From a checkpoint of a small mixture-of-experts model trained on Wikipedia: width 320, 128 experts in each of 7 layers.
Below are experts of layer 2 (counted from 0) of a mixture-of-experts language model. Rows are named router (the router's row for the expert), gate (a neuron's input weights, with its number), up (a neuron's input weights, with its number), down (a neuron's output weights, with its number) and show model dimensions 0-159. Each number is 128 + 32 x the weight over its row's rms, rounded and kept within 0 to 255. Numbers have three digits each.
Before each expert's rows: a language model's description of what the expert responds to. This comes from a sample of Wikipedia text that the model never trained on.

# expert 29
Description: Mid-word suffix pieces. Middle and ending word pieces such as age in manager and rage, ell in satellite, plus adjectives like head, close, full, short.
router:065107121075130148153153145093101084161127097090118136174093108088163097139160150169152137111113152149095155122144153135128175131161113144113147063116147149168098097104130071160090168123119158156157128177096112141152107102156110101153158120111142104126077094108106155114143142128111150088088149097067138184086126146146126118101095141158150118096152107167097168113102042134111162165132133048107142124155158162087155130117136152136183109141137140114167162115147090127150129080196152
gate3:122078094121148099143101064073177090112144174094114162140119127053091143117068117108165104133113091169109162140096201143134138138107077171129117145113164147107079161143145124156092136118097121141134149161157150074149159097158156091086143111117089137157105159122138145088118156120145152097178095108087130123148135081153130194063114123164192096129150095115103165159130180229152140117110135061157147091133120121119077170141087155079132086130166124127116135141085162159180111111113142
up3:120099200123110167087138172152086116132134089131133083130122142144163165141245120193117100062120144160140114105147083133125157129150178097104125132179072092128157104118106155126147102094144166113110079093149137188119109147116036121207125188098146135093141116127107143178127105135145107142097131163134142159113132132100153060147156115096115121031116141143145079079126102054094143199146104190107142148117158153099135102112191160122165118116130180069132120102199097094099091161136160
down3:141166146078132132106099122069150168115079141111123137139153111205094164179141108151038147144080130115110128144096176136099085189117132108149115149132140142054146130134098136139160128137070148101140164156124137192078206174103101146091140146118107165141144142169134130104123106093110108116130120138123123215150142169107094112134097128179144101142107107161145101136200136144140083182118146156113146123106150094130129122135072078120148123091110101097070146184104088152137113165108100
gate4:165129100140164164156168142163093147104154124151080125219083139121130174141122113087107108156088171138085145119151140058162147119123146123144153131152156128219127135158129151099122140162117117082140138078150129145143131152162136090120095113093081086072107097139108123115195131066123064127115178095099102116067104095113104116116142115157139129130102130128087167172103089180125095154150105065117135133128150143129155126144131167074151176135105129195176097166144126110148060103143105
up4:127040069081175157155174105132096140150119144149131123177092118135090171155068123119157152146097116127086117123113112090113117128161140122129132138157110139213165117156167134150180135146152094105151178097109178049130117167202122138167143150080155121077118122115129148115120072084115125183116141081151103133108153146132118116140103177133143095154147176149112109139103068124156108125170079087078141098113162185136125140165122160118099184119095154130165099126141119131144122182136115
down4:108137156157123145147108126102165164120118101117132151137097163080138117120130102179168164143126096099138124109128110095120110094075108160121212154156132136147108110123102149154100109091144105083165166174116057201147156085132149142158122140132141102109208085145176131120206120141119139133142132143099216166119195101056140171122088154143137155161108129126122193148139110110189135107134115144165134181184114129140181119133160131066083110148161130141147076177096118125109061147131099
gate5:098127090108159141111135123145101136105148106079079118232119179094121109144137039142129110118095142093097154121208108104070214148140140194128132117125161121154124097132112131201178131103107097151134121182159165142157167117162121076129134099120108095160127128140124115113073117131073136094151097132078054127108235140145118144114115150164100167126102107119123145149143128088130138153121089166072143078120123101106144157158114164142135140145058134081187165133164133128104023130151145
up5:112081080130094124127086145113194114117088058129186121121121122168104122131109154085123153139114093162130082143085124117174111149107099167108110127183083103126099129082143195069141126187140083097044147117133115072114103076072109144148079186081096151138114120097143104119109165141140140134129151150145144100178087146126168120106108085124121017161125130144135141055130184171100151109089173100123115154132081162130093066110102110156110141134147091142113157134074195091123149186137134
down5:157085110182140088158184126167105087127122150162109110181198137052167132111136123125150170122142146148143132184079164144115074123140115121123088124190127144142155134131149138131102156052148153141138153091119055144139109142143122091139138123106138125177115156135112152147180135206119088155163090129128115132127210144073127135139101153112160163092106121110129129157131150083090104150128104098058156125113077138109056091114120173118142129100103110113128095173136062170160206154089115
gate6:089121088131152132136105131147113128086120109076051127116119128081159098150202128135117100125168098104156166113140116118160124104084119141158151098135171089176129166128128081139119141094167193120142189118169181122170115165137117139089147117120131116187098135184101115157133127177168140050176150158124091145108142080152156056103124112083154180141134135172088169119115044127106105063132124132085124087200126125073147148164145121117149154126138122104187135161141151098138097136133130
up6:133130113141109107159145134142113114086167093148088133156163129091147137119149073107167150150133116140121137124139071132164098191149137154164159102133167173163177114154116113169176118064108232111148138139147152125117115193137098087069187097145134142148139123121126129156134077122106103095150096125112106125116178103109101119079101130133121154118123086090131175139159120109139083154087094110113076120125107144087118152168128141124078124136075146162154150137131089067127108117152108
down6:144172146122181121087117154120099105120142072127084128102144107113113127153152113132096145116151153118164068158123151138099129130118086130064116118072098124141126165054144058118148134160168097123113087161096109152114196144134097125081122123181092105133145204070169118109094118135176080225189073159112132102134105089146148108154204088123092095143111150147130167150143144110078108104118176089077121157134106054061101103152148155201105153156168113071071137101112104142119132178142107
gate7:108105111112169162135101184082119128075188171164100084100139101111121139119142094142152141120138133154128144119126112132079101153170113094161126114145141115101074180169142104095134095179161107140110134201145164125104109100135084156145123133127127119093109103136057129086177098119094133124087173115087066120099166176092135124079150133106147114152127144158159110125043125117145125155130095060108116184147134117105142117132123140163127097176147121118190133133127103122170069136121167
up7:166111123172104142158144113155185151151125120111143071157084173156156108096129144095204126145131060134131100150141190117122196127064129138110168115154078128159118176091111139157095154121117138109097128066079127059094110145111122129084124120141166133155145219135131096169116199147137157095137086174143172154097083066151138074140109138141152118145163096057167130130180166167105151194098135110119083114095099174127086146124117108129131171098092118158099139177101165118164204096118132
down7:147124122108159155117200114131062122143127117122162155139100196068114090094120113189143124160150115102087053127214110155098149151145103133085065153123144146028138112140110138119108093126115129093124194080123122124151119136131047134118155124113121123152153152117116128051090057120167076112092142164125113155100067065141120124103152146136131166169129158174179059154131087111148134178136118150138097122187148155148140137081116103113112149154123159142097112104104190214131069079144171
gate8:100162135124202146106134194101067081094096119114107118097141175173143154104118114156187176010154138093098083114130112155103128145139148118144116133135081107137085104110117120122137136116160151134125096155129157128171168132187120163123115127053120148101134095133110111093163113163121150165131187118116066186148118122147109158058146139133144117136148119102138172070087121105152118174096149106150154105153177174098127124172179168131125084185112126096132179087110109117137122150119118
up8:157097135126085080133173059145157175151129173135166157159097074099059082160185159096097099183115119139177166140109117082113138064133098134130132157136171137130170127123170151160129153123113114131157126099132091092097095139073136143101098116234121115166133159105143136163117134094147068121121107123116129094122120086106154093164138116142130086111113145191100122195157109151180116104169093124100120127123131122152134093087105111133142172106130125182124080175121121126145120137153113
down8:158115115141155112177117177104111131140134109108176150163089146182111121089138157126155105190134141166099158182161139139162130034161075129128106140135152131141107113123111131101126130211141126106155139029108193157144093120141069099097172163147127164145141146112081089148095172068051109114122167068149165141122102108148085094141200131161159144149137093122172073111112135155080159196102157074092138141122141218172074086135133141131147169088085162106112127120115067140152140096144156